Weights of a small mixture-of-experts language model, trained from scratch on English Wikipedia: 12 layers, vocabulary 32000.
Below are experts of layer 8 (counted from 0) of a mixture-of-experts language model. Rows are named router (the router's row for the expert), up (a neuron's input weights, with its number) and show model dimensions 0-127. Each number is 200 + 30 x the weight over its row's rms, rounded and kept within 0 to 999.
After each expert's rows: a language model's description of what the expert responds to. This comes from a sample of Wikipedia text that the model never trained on.

# expert 17
router,173,194,240,237,179,231,240,251,239,239,215,183,212,206,199,169,212,216,255,235,187,209,226,210,182,152,167,259,190,128,189,205,238,174,184,155,191,171,196,203,144,156,277,217,189,221,203,197,166,196,219,233,141,186,172,238,182,252,194,171,173,209,234,201,204,177,173,235,223,156,185,159,172,182,180,219,164,181,206,212,160,184,208,151,189,195,160,151,238,213,233,189,209,215,245,166,211,259,190,168,141,208,266,181,184,184,213,212,181,191,184,249,231,237,164,218,191,221,228,193,245,247,198,173,191,141,165,220
up2,215,191,171,199,189,191,241,138,198,210,203,239,168,192,234,196,187,184,142,245,199,200,212,175,158,243,181,217,179,170,231,171,159,236,269,228,212,196,189,204,175,208,233,213,196,203,239,243,178,175,151,219,174,183,208,170,217,191,197,181,227,217,175,150,174,243,197,181,212,197,217,212,175,197,205,236,217,219,190,171,186,165,201,195,195,189,229,218,195,169,245,217,215,204,182,217,207,231,183,212,196,210,156,226,189,167,216,204,166,245,204,225,158,175,194,214,144,183,125,237,176,224,211,251,201,213,218,211
up3,228,195,259,254,179,245,198,220,238,157,155,208,160,186,221,161,158,200,182,230,204,188,194,198,207,181,248,199,254,252,180,225,157,170,176,223,226,196,222,224,164,194,216,235,221,203,174,275,169,183,195,215,241,164,167,182,136,212,210,290,179,148,241,163,204,218,188,173,186,143,174,178,177,267,218,185,164,158,237,207,205,192,183,212,180,222,226,186,130,183,197,210,199,189,185,212,150,242,167,215,122,183,178,235,217,185,161,197,259,226,209,186,193,180,220,195,204,181,196,145,184,188,235,197,236,192,176,251
up4,259,182,236,164,177,210,255,204,226,163,194,164,168,245,191,163,184,169,166,208,215,261,231,226,266,215,208,171,160,219,203,167,180,176,192,249,168,257,173,196,149,185,205,240,236,193,199,209,188,143,241,209,218,191,227,165,142,168,194,197,153,171,229,190,169,197,192,223,143,209,187,208,171,187,202,195,227,196,168,175,209,189,186,239,189,210,200,199,244,161,254,171,199,156,243,154,197,223,192,214,179,165,207,239,196,211,200,225,220,182,201,155,193,173,309,157,201,152,200,225,172,142,164,160,204,190,169,166
up5,220,227,243,205,161,173,223,202,200,195,181,226,166,149,232,212,182,181,206,230,173,212,229,183,202,236,135,200,142,206,217,224,238,251,201,199,176,175,215,221,220,180,202,247,223,183,214,213,186,184,193,206,215,217,177,189,185,224,224,223,176,230,139,205,217,189,235,231,197,247,242,186,197,225,235,201,225,180,193,226,272,229,179,218,152,197,187,178,180,215,171,210,175,201,173,185,173,142,274,240,198,214,153,196,201,219,234,196,208,266,217,236,206,217,199,206,164,174,207,205,188,205,198,212,190,197,175,134
up6,165,180,259,231,156,175,234,188,283,171,160,195,195,260,242,209,168,132,214,215,165,168,244,232,211,163,265,187,178,163,162,162,147,194,252,231,208,207,178,204,177,207,158,233,176,229,183,242,169,167,184,186,180,177,237,196,171,189,198,207,215,195,249,233,211,203,218,180,165,182,222,240,194,207,248,195,156,169,184,163,202,216,243,218,222,218,184,253,180,220,206,175,258,177,220,220,231,250,192,175,194,153,198,193,177,198,177,206,210,181,216,232,231,225,239,213,207,164,220,180,205,183,254,176,209,179,170,227
Description: Final pieces of semicolon-separated list items, like botanical author abbreviations in synonym lists (Lindl., Baill.), team names, dates, Latin endings.

# expert 30
router,239,162,219,137,198,175,197,150,214,235,238,168,234,233,168,209,230,256,194,215,231,179,208,161,216,187,191,203,189,215,183,182,224,246,223,181,215,168,219,223,142,169,166,238,186,172,248,258,198,196,177,157,197,219,188,226,205,257,236,183,226,189,243,215,159,221,175,167,175,152,220,240,206,198,245,168,224,217,223,163,173,208,253,237,215,229,213,220,196,237,185,230,133,185,217,222,189,191,202,188,166,145,198,202,193,186,168,206,204,186,149,218,231,141,199,188,195,150,219,190,207,164,187,251,210,198,207,235
up2,231,161,146,127,242,191,243,169,214,178,227,201,197,225,174,218,199,215,126,157,226,217,212,197,228,250,174,235,210,224,201,233,189,163,158,141,179,217,173,204,243,173,265,192,183,212,194,226,196,232,164,204,182,207,245,207,166,168,170,192,166,180,184,185,143,219,246,121,209,230,176,245,230,223,198,164,194,172,196,236,215,208,159,161,216,256,163,234,162,208,165,199,190,188,188,193,211,218,303,183,233,183,237,212,220,202,162,219,257,230,191,189,189,212,215,203,177,233,220,210,185,183,167,199,202,229,215,197
up3,217,234,243,154,259,116,206,182,202,219,261,157,215,165,219,250,158,215,220,183,193,170,236,253,200,178,222,198,173,230,203,261,205,204,192,168,211,144,210,153,150,172,230,163,246,169,261,196,174,139,168,199,226,204,176,223,226,205,272,189,158,175,221,187,186,225,219,146,179,169,231,196,200,207,219,226,173,262,188,182,176,216,201,190,190,226,204,245,212,217,186,209,191,179,145,174,203,185,192,213,146,202,163,222,195,215,204,157,215,159,165,183,238,164,192,160,175,212,208,189,185,155,193,217,181,249,166,218
up4,220,278,215,182,234,196,253,245,211,221,242,187,214,207,206,198,169,182,215,119,183,208,246,224,154,209,247,211,233,195,233,205,179,187,206,205,180,214,161,172,167,173,232,213,236,222,218,212,255,153,222,159,266,230,215,173,202,222,186,204,170,245,234,174,231,182,175,223,220,213,168,164,208,198,181,222,242,227,175,191,241,204,194,187,217,197,225,265,252,162,223,231,221,151,160,228,224,173,264,176,226,219,226,200,164,190,191,199,234,210,202,177,225,209,191,189,183,198,209,225,185,257,195,203,203,219,205,182
up5,178,212,233,167,237,180,196,209,196,195,236,189,196,242,218,220,195,193,148,208,232,174,179,214,187,218,218,258,201,209,194,215,198,225,201,198,165,241,231,191,201,167,244,183,200,154,155,190,145,182,137,193,202,149,184,208,271,159,207,170,155,205,246,210,164,243,162,173,203,171,196,168,175,205,117,193,235,262,205,164,175,183,206,176,130,203,227,203,168,176,174,207,149,235,195,244,208,178,262,166,208,203,145,170,192,173,214,218,221,179,158,148,193,246,225,198,159,237,200,235,151,176,208,213,279,189,223,233
up6,176,190,199,182,177,199,218,214,209,206,202,209,180,270,182,190,225,172,222,207,164,149,191,204,225,215,179,168,231,190,203,187,194,240,167,188,254,204,247,196,235,189,141,206,201,233,258,204,190,225,215,178,203,157,225,212,186,175,222,182,159,207,140,182,169,178,169,195,208,191,173,223,158,193,229,226,213,238,243,203,235,187,227,232,158,145,200,216,228,201,217,198,213,251,214,150,159,206,233,174,315,208,195,224,238,225,209,118,139,240,174,184,169,235,188,214,207,158,192,211,189,208,211,244,228,241,155,193
Description: Pronouns and relative words referring back to a noun, such as injury which, it was recovered, this, something.

# expert 3
router,154,178,118,182,222,192,193,202,249,212,180,263,191,204,241,231,151,210,168,201,272,185,215,164,202,188,221,220,205,222,186,178,242,189,238,225,188,223,202,211,164,225,226,224,145,232,226,185,229,185,170,196,177,205,247,203,178,233,238,222,169,224,246,170,127,210,177,224,193,172,218,205,224,146,152,140,189,153,171,215,194,263,190,228,245,188,187,212,122,184,173,223,180,221,207,144,171,158,167,224,208,244,224,219,234,217,192,207,227,250,205,231,167,196,209,158,167,222,179,231,199,126,233,193,193,241,208,172
up4,205,217,147,212,261,196,174,183,195,193,212,228,214,218,212,212,152,192,222,169,217,178,263,193,198,212,205,179,213,196,173,251,194,202,236,227,216,185,192,204,142,228,189,212,152,154,177,194,257,185,159,163,183,138,189,210,246,196,212,245,246,161,201,214,153,256,196,142,217,212,215,181,149,185,203,135,194,209,283,280,207,252,189,262,199,177,231,210,217,193,201,200,238,217,231,172,266,202,240,199,246,249,198,236,203,207,191,169,159,212,215,205,181,216,226,195,219,199,175,167,194,185,257,256,204,226,159,181
up5,195,203,160,213,188,187,212,236,213,216,208,213,291,175,207,185,224,200,172,199,207,217,279,189,228,200,205,244,208,228,196,176,219,184,189,247,204,161,236,222,142,275,150,218,217,214,176,185,219,175,182,237,197,148,199,192,248,238,189,224,234,214,206,223,154,220,204,198,227,173,174,227,218,211,218,195,147,197,235,212,175,193,264,194,229,198,269,206,196,159,187,272,210,242,247,206,223,181,206,205,169,237,221,234,186,250,175,214,231,226,192,179,177,170,205,133,199,172,188,188,180,224,121,181,232,146,233,178
up6,185,224,207,221,222,186,203,230,187,232,183,193,211,169,171,193,139,181,172,163,181,252,257,226,190,239,159,232,274,191,197,244,172,211,224,177,207,166,179,247,196,271,172,189,176,200,224,225,221,229,204,179,174,200,208,176,170,171,195,226,207,243,227,238,202,189,219,174,242,181,172,234,253,213,178,222,177,198,190,176,222,210,132,222,217,233,227,179,160,187,192,196,194,177,207,213,190,192,160,189,166,190,199,225,175,201,135,154,209,176,175,133,139,166,152,194,216,243,236,193,188,137,201,243,198,206,217,194
up7,177,268,213,197,241,218,247,156,178,180,273,204,185,211,277,237,213,258,129,228,159,168,176,216,216,181,160,212,175,194,220,214,193,191,148,237,184,230,205,198,205,170,188,213,218,211,247,269,170,194,194,223,186,183,203,143,216,204,194,217,169,201,204,219,226,200,204,204,165,235,221,238,223,226,143,217,158,226,182,129,152,218,176,143,199,226,255,274,198,171,233,215,174,173,178,209,161,223,189,212,214,214,173,246,192,193,242,190,174,185,202,190,210,198,214,203,182,190,206,220,166,232,242,213,207,184,237,154
up8,179,202,186,222,191,195,171,199,218,239,225,186,217,135,192,172,148,179,162,177,257,219,270,207,216,154,229,176,167,242,246,253,203,185,187,157,220,219,191,177,199,211,216,216,154,241,188,158,205,212,187,199,182,232,175,148,188,228,257,243,191,161,203,150,211,208,245,261,221,172,210,195,215,188,235,158,172,229,212,200,249,168,201,207,145,214,219,192,153,157,250,213,187,187,208,192,207,173,216,152,172,169,206,179,145,211,200,241,186,178,194,169,214,185,120,143,188,217,136,188,129,204,183,197,150,208,279,219
Description: Joining words within sentences, mostly "and", plus or, but, with, while, although and auxiliaries had, has, having, as in composed and conducted.

# expert 28
router,223,198,229,236,249,263,212,180,198,218,204,228,147,232,240,194,239,171,177,152,207,248,179,255,152,184,203,256,157,234,233,249,213,224,178,207,160,204,187,178,166,192,157,186,155,189,207,218,219,233,217,187,232,264,182,153,202,179,175,154,185,193,211,194,252,217,172,161,185,265,200,187,206,218,207,216,199,174,195,217,234,178,195,228,166,230,227,228,179,193,216,191,162,168,214,210,201,206,184,194,205,206,196,162,213,207,145,178,208,196,216,223,153,163,247,234,139,239,209,218,208,195,144,215,211,164,214,228
up4,249,220,151,213,194,224,231,208,213,183,155,204,226,221,189,222,180,168,237,214,201,213,228,221,192,249,184,240,246,195,214,262,214,190,163,228,187,155,211,245,197,180,150,188,203,209,197,179,154,228,215,192,215,207,177,191,203,157,243,230,139,175,207,218,208,258,238,169,253,167,180,209,236,220,206,213,177,231,194,185,172,214,170,212,191,212,210,207,122,168,249,162,202,191,206,187,175,196,169,225,199,208,200,181,180,159,157,192,192,192,224,165,208,258,211,177,191,260,217,166,217,193,176,201,192,184,149,204
up5,185,188,208,211,205,236,262,242,237,196,246,180,195,180,165,289,210,218,210,210,258,186,192,169,188,195,191,193,229,194,209,153,220,150,226,236,216,236,175,205,179,158,195,177,198,225,229,205,195,167,231,173,225,201,210,230,214,191,258,176,145,126,170,188,200,196,226,197,158,187,202,224,195,196,142,206,202,195,147,237,167,197,248,240,211,172,162,204,241,213,166,200,184,203,206,190,231,265,194,167,268,236,248,181,183,234,227,188,204,186,220,191,237,204,185,203,174,186,189,236,203,156,194,199,197,256,173,208
up6,198,221,213,221,191,200,237,210,213,197,218,165,168,173,241,180,191,192,221,257,229,212,192,210,226,203,241,195,219,237,150,191,193,228,246,193,201,179,184,185,245,228,202,258,224,190,184,193,170,178,223,236,203,156,229,149,218,205,223,140,194,201,232,215,203,255,183,215,217,256,197,193,222,177,237,147,225,203,143,242,139,220,216,139,207,248,211,209,175,180,189,209,186,213,224,194,229,180,146,222,180,201,209,213,235,166,186,212,167,184,177,194,186,200,228,200,260,250,157,186,156,197,185,180,245,205,192,175
up7,248,236,223,224,179,235,177,202,217,217,192,169,172,211,231,200,191,185,220,195,209,216,155,223,159,189,201,251,236,215,214,247,192,189,196,197,78,213,197,208,181,220,220,226,191,154,232,181,182,187,163,182,184,135,188,176,219,208,199,169,188,226,184,226,229,225,147,212,246,237,190,176,248,201,200,220,196,225,210,157,244,229,178,205,180,212,224,184,209,150,231,181,145,225,248,207,230,175,157,191,196,232,188,248,202,203,204,222,158,177,211,267,243,204,250,173,173,206,225,211,277,217,113,207,171,277,242,223
up8,205,198,227,177,196,170,162,194,191,221,220,213,171,213,257,238,168,179,183,187,232,152,258,155,168,251,237,217,192,163,204,216,211,204,210,174,140,229,223,237,167,178,231,208,150,212,233,273,216,190,180,145,229,199,237,167,220,192,199,174,208,183,178,161,198,241,201,160,182,202,170,209,215,201,262,164,223,199,192,193,147,184,192,201,203,264,227,209,199,204,223,205,143,207,225,255,206,197,152,197,205,196,225,207,186,194,225,180,215,269,250,186,217,249,192,219,174,206,217,234,206,196,224,212,190,218,170,240
Description: Middle and ending word pieces of technical, scientific or foreign words, plus color words and suffixes, such as saur, oid, morph, zan, green.

# expert 13
router,212,191,244,134,194,205,263,204,199,202,204,110,220,194,198,224,152,236,201,242,159,222,178,148,167,150,241,211,170,190,204,202,181,150,182,201,173,218,194,216,173,216,236,193,138,210,209,171,149,143,246,228,194,198,133,238,174,152,221,156,172,155,190,227,211,191,188,232,153,215,250,184,125,179,166,216,202,253,215,201,240,207,257,238,210,191,182,243,158,189,204,230,159,170,191,170,184,223,172,179,223,232,158,230,246,201,213,241,149,241,257,160,219,165,239,224,237,186,237,216,218,228,204,184,222,211,157,189
up4,184,194,248,180,199,202,245,230,243,121,140,242,182,191,168,236,192,169,190,259,193,199,236,176,213,212,203,175,176,224,261,159,171,182,223,264,178,241,154,222,221,225,215,251,164,183,183,217,192,261,239,190,151,208,181,253,208,185,190,141,232,223,189,154,177,223,254,206,246,241,204,206,199,205,214,176,179,237,219,193,207,235,226,255,277,202,203,210,221,201,171,148,188,176,186,229,195,201,166,202,205,171,146,164,172,214,156,209,169,162,188,179,221,185,245,218,187,188,162,190,183,176,272,192,216,232,182,212
up5,237,187,190,206,245,262,237,230,189,209,193,233,210,226,152,209,214,164,177,151,215,162,207,194,247,235,192,216,190,201,146,183,158,172,233,212,197,196,241,230,196,229,247,203,222,198,187,201,196,143,201,165,187,205,182,146,232,204,227,211,207,235,153,182,250,203,193,207,177,196,239,204,149,221,187,157,222,213,190,244,211,205,215,221,177,188,198,256,207,234,218,219,158,220,251,168,238,193,239,252,210,178,209,254,198,164,189,181,213,229,209,273,193,290,205,166,247,241,143,266,197,148,167,202,240,209,161,187
up6,227,210,219,137,218,206,224,144,194,194,224,166,209,252,188,206,187,176,200,173,168,169,181,156,181,250,230,204,193,221,206,177,213,220,196,174,208,197,186,232,178,243,256,206,117,235,187,236,215,240,236,187,245,148,195,201,187,183,166,201,195,127,175,206,228,195,210,214,204,256,236,178,205,198,216,253,220,222,223,191,203,151,215,266,179,218,250,253,159,201,221,228,189,215,173,154,188,161,231,208,255,195,220,196,199,199,212,217,224,274,210,176,250,196,151,184,156,271,162,179,209,239,172,201,220,255,254,156
up7,238,220,203,177,260,195,197,164,167,185,263,211,193,284,238,227,163,207,188,201,215,260,227,212,204,212,211,189,186,231,160,241,141,226,187,193,252,215,188,195,202,177,212,189,195,187,249,222,202,162,238,223,210,193,190,208,201,176,167,211,179,172,223,128,184,186,204,221,225,237,180,264,225,197,215,197,183,235,201,203,223,200,217,213,188,254,186,209,153,227,263,159,154,205,168,211,150,216,179,141,178,249,128,215,188,201,193,188,179,219,184,238,92,199,216,212,230,181,131,211,163,233,171,179,231,194,161,183
up8,222,226,204,171,190,259,155,258,230,211,152,207,230,244,134,163,159,237,193,213,177,145,263,212,145,212,252,225,194,198,220,230,202,147,195,226,248,204,205,207,161,236,207,209,196,228,200,152,167,152,178,196,229,178,190,159,196,201,247,194,226,188,198,209,207,233,237,144,203,209,201,220,150,219,215,209,240,206,221,169,198,214,186,227,187,185,197,208,204,189,173,197,118,189,256,172,195,234,196,179,195,218,196,221,233,190,231,219,236,256,168,222,226,212,198,210,250,266,206,258,261,237,202,167,221,172,190,215
Description: Closing parentheses, commas and quote-punctuation after names and native-script glosses, as in Morota Kaoru) is, born 1990), list commas.

# expert 4
router,173,167,243,224,167,208,162,227,189,195,145,148,209,219,225,226,205,193,198,157,209,205,166,258,186,257,237,203,142,221,188,254,179,219,177,148,203,190,221,126,216,240,206,162,229,168,192,199,194,226,183,182,144,233,188,161,175,197,183,172,172,245,165,240,216,203,168,216,140,256,199,201,199,206,217,196,243,220,179,208,176,198,211,262,255,184,170,163,169,220,196,177,190,173,237,211,188,208,204,241,198,190,199,148,179,216,251,225,229,196,222,191,193,162,207,237,175,192,189,143,185,235,192,241,152,180,255,210
up2,204,203,185,204,202,210,136,206,182,221,175,211,169,222,200,185,203,197,208,214,243,236,194,223,184,208,236,163,169,197,208,177,210,204,198,190,210,243,224,223,215,247,166,190,156,215,182,156,140,231,216,197,255,210,183,236,261,208,213,199,185,182,167,145,206,208,172,220,165,206,233,143,210,213,157,220,229,245,162,220,228,208,198,204,150,239,198,194,173,178,177,258,184,251,211,216,183,200,211,239,197,186,163,212,232,179,194,169,242,153,195,117,191,203,153,207,222,196,165,198,200,175,157,217,213,230,185,181
up3,197,225,173,236,147,208,205,159,208,131,230,189,129,176,211,155,214,210,219,218,256,217,192,243,225,218,236,191,146,205,199,260,154,151,157,233,159,218,156,211,183,188,196,207,146,171,197,191,243,166,158,258,191,216,155,155,129,177,207,233,240,152,213,173,184,224,247,195,224,217,237,230,221,209,221,187,167,148,179,230,158,175,206,179,176,179,228,197,166,199,170,234,126,212,188,187,195,200,234,170,197,196,167,237,213,211,207,218,225,227,206,226,197,184,201,153,243,198,244,211,162,201,152,224,193,189,205,171
up4,205,171,192,170,188,174,213,219,189,186,205,158,181,246,201,220,196,163,247,235,179,207,237,191,180,222,183,146,240,214,222,188,172,182,252,191,179,177,187,227,168,231,198,167,193,195,204,194,205,190,164,217,223,148,234,191,252,142,213,266,204,243,213,220,193,246,189,146,215,194,194,223,226,194,184,162,209,254,209,234,209,208,241,194,224,165,197,226,185,224,207,195,242,183,164,234,211,152,179,161,204,210,194,158,188,231,218,227,259,160,212,220,192,176,172,178,213,220,239,191,214,168,169,199,165,233,193,175
up5,190,174,215,229,211,213,194,230,204,204,166,231,163,172,196,196,178,190,170,189,146,225,193,169,229,204,212,220,209,202,213,226,108,218,268,198,170,178,178,175,145,213,183,235,138,180,187,135,232,212,223,256,183,218,216,224,206,252,143,183,160,226,188,209,150,184,195,183,223,207,146,194,206,217,230,178,165,195,249,229,241,213,177,193,224,224,195,177,204,212,245,152,179,202,266,264,178,155,185,184,172,211,177,213,212,175,186,233,190,216,223,202,142,199,195,173,204,183,168,216,181,197,220,209,181,199,171,229
up6,174,220,157,200,213,172,203,151,201,186,217,209,183,214,204,206,273,189,130,163,213,180,173,203,197,187,197,201,161,140,174,140,143,245,202,137,213,207,226,167,232,207,227,191,226,201,240,214,185,243,225,200,253,160,177,158,175,192,175,202,234,195,216,219,200,209,214,214,257,220,195,221,200,277,280,212,228,162,184,241,185,222,198,196,169,216,175,237,195,166,220,161,197,204,232,232,212,231,209,221,201,197,185,226,138,195,232,170,188,163,168,146,207,157,203,165,229,178,193,184,170,191,185,240,219,191,215,196
Description: Nouns naming people's roles, offices or ranks, often before plural s or of, such as President, medalist, governor, ruler, Candidate.

# expert 6
router,225,159,172,208,176,226,177,195,201,250,176,169,251,226,223,223,202,238,200,253,193,216,134,234,200,245,181,170,244,217,189,189,173,211,156,200,233,230,175,204,143,199,223,220,213,229,197,203,171,201,249,214,214,195,252,175,241,206,178,200,163,211,237,223,129,250,191,229,182,206,193,193,206,194,169,213,226,199,192,201,181,143,158,219,226,176,206,201,215,208,137,235,181,132,207,206,178,196,261,214,197,189,225,213,155,244,216,158,218,232,242,204,169,159,196,216,198,173,169,200,220,201,190,200,171,185,199,208
up0,192,193,197,214,199,212,208,189,191,190,219,180,255,156,214,263,201,233,216,238,183,194,189,185,220,276,139,186,180,180,266,182,225,227,249,216,206,197,144,189,211,252,196,226,243,185,189,190,189,195,189,140,169,207,194,211,246,194,184,171,175,196,197,248,233,192,164,178,188,256,202,205,228,203,238,183,249,181,199,213,202,226,253,172,235,200,216,204,164,113,208,162,200,207,206,179,174,282,161,162,180,230,190,172,230,206,244,175,184,209,213,196,162,209,166,192,199,219,278,176,176,151,239,215,213,193,213,247
up1,193,173,191,167,259,203,193,141,173,266,210,211,193,199,214,217,153,206,174,192,204,211,200,145,183,199,211,193,192,157,178,154,217,188,218,190,194,189,178,229,231,169,224,205,255,243,189,187,208,221,236,225,131,234,184,148,183,200,207,199,179,218,129,190,197,226,192,173,232,193,238,237,202,258,212,226,221,117,219,221,144,218,233,221,165,205,154,212,168,179,184,225,189,165,182,186,163,174,218,175,284,220,217,222,254,209,176,188,142,179,182,254,234,189,181,214,284,221,236,215,177,227,162,190,246,202,237,198
up2,192,187,203,207,182,183,207,144,224,206,199,197,220,215,233,241,199,159,220,179,207,235,203,198,196,208,225,166,205,211,177,219,156,200,202,219,170,128,183,164,200,197,205,232,276,187,165,158,201,180,184,176,198,208,181,198,189,192,188,220,195,212,222,238,196,242,233,262,256,245,178,192,218,191,169,203,210,261,242,216,264,259,164,241,232,217,226,243,181,194,198,206,120,201,183,173,181,198,224,183,180,224,212,215,212,238,188,165,155,186,225,180,186,191,206,146,180,193,217,205,136,213,242,215,253,212,169,202
up3,159,224,159,218,223,234,186,226,198,213,176,185,197,173,193,218,258,204,202,161,186,222,177,186,255,225,193,221,130,220,188,228,201,245,161,245,235,188,155,179,176,210,114,205,213,219,207,221,210,220,186,141,198,174,202,208,192,220,211,226,230,176,221,196,194,186,225,232,222,220,172,202,155,210,219,132,194,195,197,195,237,176,167,185,179,149,248,201,259,161,192,176,206,165,187,260,142,286,209,213,176,221,262,160,138,224,224,192,162,226,188,188,194,173,211,156,174,183,179,179,211,242,239,177,172,201,256,176
up4,205,151,202,180,175,193,167,205,231,281,203,208,198,181,181,196,166,175,190,210,158,249,192,212,197,167,190,183,177,194,215,200,162,171,216,237,215,189,154,207,159,193,126,204,194,208,249,226,217,177,218,220,204,239,229,201,211,180,206,189,162,235,209,211,231,245,201,244,189,188,173,174,185,208,182,232,201,223,228,169,168,222,168,194,208,255,243,204,189,227,205,179,237,195,216,253,189,143,277,164,209,215,208,187,174,198,203,197,212,182,178,172,178,206,228,190,127,218,162,166,228,200,166,256,247,233,199,203
Description: Commas, dashes, country codes and first names in lists of people: bibliography "Surname, First" commas, starring/featuring credits, tennis draws (ESP, BRA).

# expert 2
router,180,196,234,221,200,186,175,210,184,151,201,199,203,184,158,187,190,214,193,203,206,212,162,242,150,227,180,193,174,131,258,209,255,133,157,167,190,159,213,167,190,193,240,193,198,271,159,153,229,232,198,234,170,179,151,218,252,225,178,209,224,224,244,190,251,168,121,247,221,231,262,161,235,194,209,205,164,236,295,233,169,189,232,216,239,184,170,192,168,170,198,234,203,194,176,156,234,177,213,242,192,154,256,176,187,142,207,213,254,190,193,153,250,156,181,190,194,167,213,154,180,180,225,184,167,197,226,210
up2,211,227,249,208,219,245,169,186,251,164,180,237,199,209,273,217,219,196,146,183,237,227,201,204,231,269,212,183,174,237,119,198,154,186,220,168,185,180,185,215,198,166,232,249,232,222,296,239,155,225,184,185,211,206,187,213,180,186,234,236,210,203,162,165,204,151,210,209,205,154,207,223,215,218,203,215,189,140,220,162,216,135,200,177,230,259,197,198,221,156,217,211,160,222,198,198,169,203,205,144,220,180,226,226,244,178,117,225,176,180,193,171,225,185,226,225,174,177,132,231,269,244,201,227,192,180,236,230
up3,239,215,182,205,223,194,184,159,187,211,200,145,233,195,195,175,235,148,199,172,189,232,238,217,214,161,199,160,164,179,220,268,171,229,207,232,268,182,290,194,159,212,125,215,271,232,210,232,182,216,166,127,182,163,225,219,189,244,248,185,205,228,184,136,207,205,221,252,214,220,187,201,175,195,177,186,181,212,207,179,161,219,211,160,202,216,224,232,184,198,173,228,219,183,254,173,201,121,192,212,215,186,183,237,215,203,223,180,210,187,196,196,246,185,221,178,233,170,202,171,222,218,148,194,196,180,233,203
up4,239,220,187,204,196,202,227,227,208,164,214,205,205,258,179,171,207,232,161,206,201,234,175,197,176,177,168,193,222,216,143,216,173,210,178,154,232,233,172,237,169,164,224,164,186,235,252,198,168,188,213,197,203,211,196,188,164,193,197,221,181,165,242,214,209,241,209,188,222,241,245,220,252,233,199,225,238,156,203,172,215,198,253,205,234,222,220,265,190,185,190,209,152,186,183,160,173,168,203,238,248,137,183,201,237,173,171,204,145,192,238,199,177,190,238,147,153,179,219,222,266,143,235,190,190,169,153,200
up5,253,188,208,157,193,253,229,245,257,164,174,191,187,228,231,161,203,225,213,176,235,193,172,205,236,227,158,226,174,103,152,169,144,187,217,185,213,205,220,207,216,235,223,167,195,194,281,220,202,198,187,217,185,202,219,200,208,198,229,174,184,238,227,190,153,205,168,251,258,202,192,193,217,263,136,139,182,173,197,150,174,184,218,195,228,192,224,215,214,214,191,206,218,227,224,183,210,169,207,202,149,192,223,222,194,192,195,256,192,196,174,183,231,160,183,205,182,196,211,170,210,163,229,231,223,174,195,246
up6,211,234,171,210,222,201,192,198,209,224,233,146,240,181,242,244,215,212,184,217,242,172,208,210,212,234,234,201,222,159,193,217,213,167,191,221,198,221,154,188,167,185,236,197,186,171,162,205,203,174,234,188,206,161,146,181,197,180,233,202,196,223,254,246,175,200,191,212,216,188,222,184,203,182,231,182,204,190,248,239,168,142,209,262,267,224,248,201,223,170,152,221,236,235,201,214,216,233,176,179,228,202,216,159,158,230,184,245,203,208,223,185,195,234,132,144,157,189,229,179,174,236,205,183,206,225,236,116
Description: Common adjectives like good, able, own, very, plus mid-word pieces of place and personal names such as Co-cha-bamba, Cu-ia-bá.

# expert 39
router,241,143,162,148,206,184,270,187,208,144,206,177,215,250,163,228,217,214,211,158,254,189,202,169,263,232,253,173,177,156,208,181,228,206,255,226,187,210,225,204,180,193,242,213,169,196,225,183,215,127,190,205,245,172,212,220,212,200,178,223,138,184,201,222,135,223,232,168,203,206,159,190,201,189,171,265,181,173,196,178,238,222,207,161,222,222,192,246,188,162,205,215,135,199,187,182,219,165,205,179,204,180,169,223,160,169,230,202,204,173,182,213,202,198,200,130,171,224,175,219,203,197,204,194,136,231,227,194
up4,205,192,231,196,188,232,180,151,202,180,219,204,202,241,166,282,197,208,252,204,214,191,175,225,229,193,219,184,199,207,219,195,216,200,206,154,188,150,204,203,206,237,247,141,195,127,221,197,125,200,193,237,199,214,156,183,180,159,189,157,147,198,174,174,226,216,212,163,203,195,152,201,200,199,204,235,192,179,210,181,166,170,200,229,199,180,231,188,217,180,244,188,170,218,227,254,182,208,174,195,193,211,166,241,196,202,221,158,211,173,168,252,192,183,153,220,231,219,254,175,218,176,110,165,153,176,182,227
up5,192,201,184,216,233,241,221,154,185,195,177,177,217,178,212,284,196,232,232,203,223,224,187,226,248,221,183,184,199,167,213,153,204,193,217,210,186,222,169,254,223,172,215,208,223,229,145,214,222,150,163,185,197,205,212,240,239,251,203,126,144,195,196,156,284,201,195,118,113,227,175,141,221,207,169,164,183,158,214,206,220,215,253,265,206,205,245,206,215,206,210,185,186,188,272,229,242,205,194,229,211,197,186,182,209,191,222,204,191,245,195,230,187,232,199,246,209,234,235,226,228,214,180,190,221,207,226,194
up6,175,194,169,192,206,202,184,205,162,226,187,206,147,222,229,184,228,194,207,196,235,173,203,152,233,180,171,181,158,231,222,211,213,146,206,227,222,187,231,213,169,199,193,125,152,210,175,169,203,230,181,219,220,203,188,178,270,217,222,199,163,220,218,187,234,199,184,222,177,245,227,205,208,217,220,219,229,152,215,247,206,217,177,216,205,243,202,141,226,268,130,186,148,173,200,229,239,173,165,202,214,181,162,149,184,243,224,251,218,241,248,211,196,225,182,231,193,152,196,253,237,204,174,199,167,239,176,185
up7,221,203,301,228,190,197,177,186,173,122,155,162,196,210,181,222,234,190,216,188,195,195,199,213,192,235,169,227,232,208,199,163,195,220,180,113,244,224,147,148,163,175,152,163,194,164,201,162,213,229,187,223,231,211,148,180,221,196,238,208,185,168,184,215,136,153,253,265,226,188,213,214,200,224,182,173,297,177,240,204,198,223,157,212,180,230,164,213,253,159,242,260,175,166,181,215,151,205,190,194,180,193,229,160,245,213,192,194,192,217,194,204,164,229,203,199,142,177,204,200,193,112,173,218,223,179,212,237
up8,244,211,191,193,234,239,199,156,187,226,210,207,176,194,225,203,202,217,193,168,211,240,177,208,244,191,161,163,159,198,196,176,214,240,153,141,208,211,202,253,211,237,210,196,248,161,182,220,170,160,206,165,223,214,230,174,200,180,258,234,156,207,215,171,219,234,234,211,206,187,231,224,227,203,242,217,197,223,178,135,167,166,183,226,175,205,193,198,221,174,250,157,166,242,218,223,227,183,250,205,141,213,214,174,200,245,215,211,208,194,138,214,101,135,213,203,215,206,211,174,187,169,219,244,194,190,259,251
Description: Speech and opinion verbs like stated, suggested, told, and clause-opening words where, when, because, although, that, or commas after introductory phrases.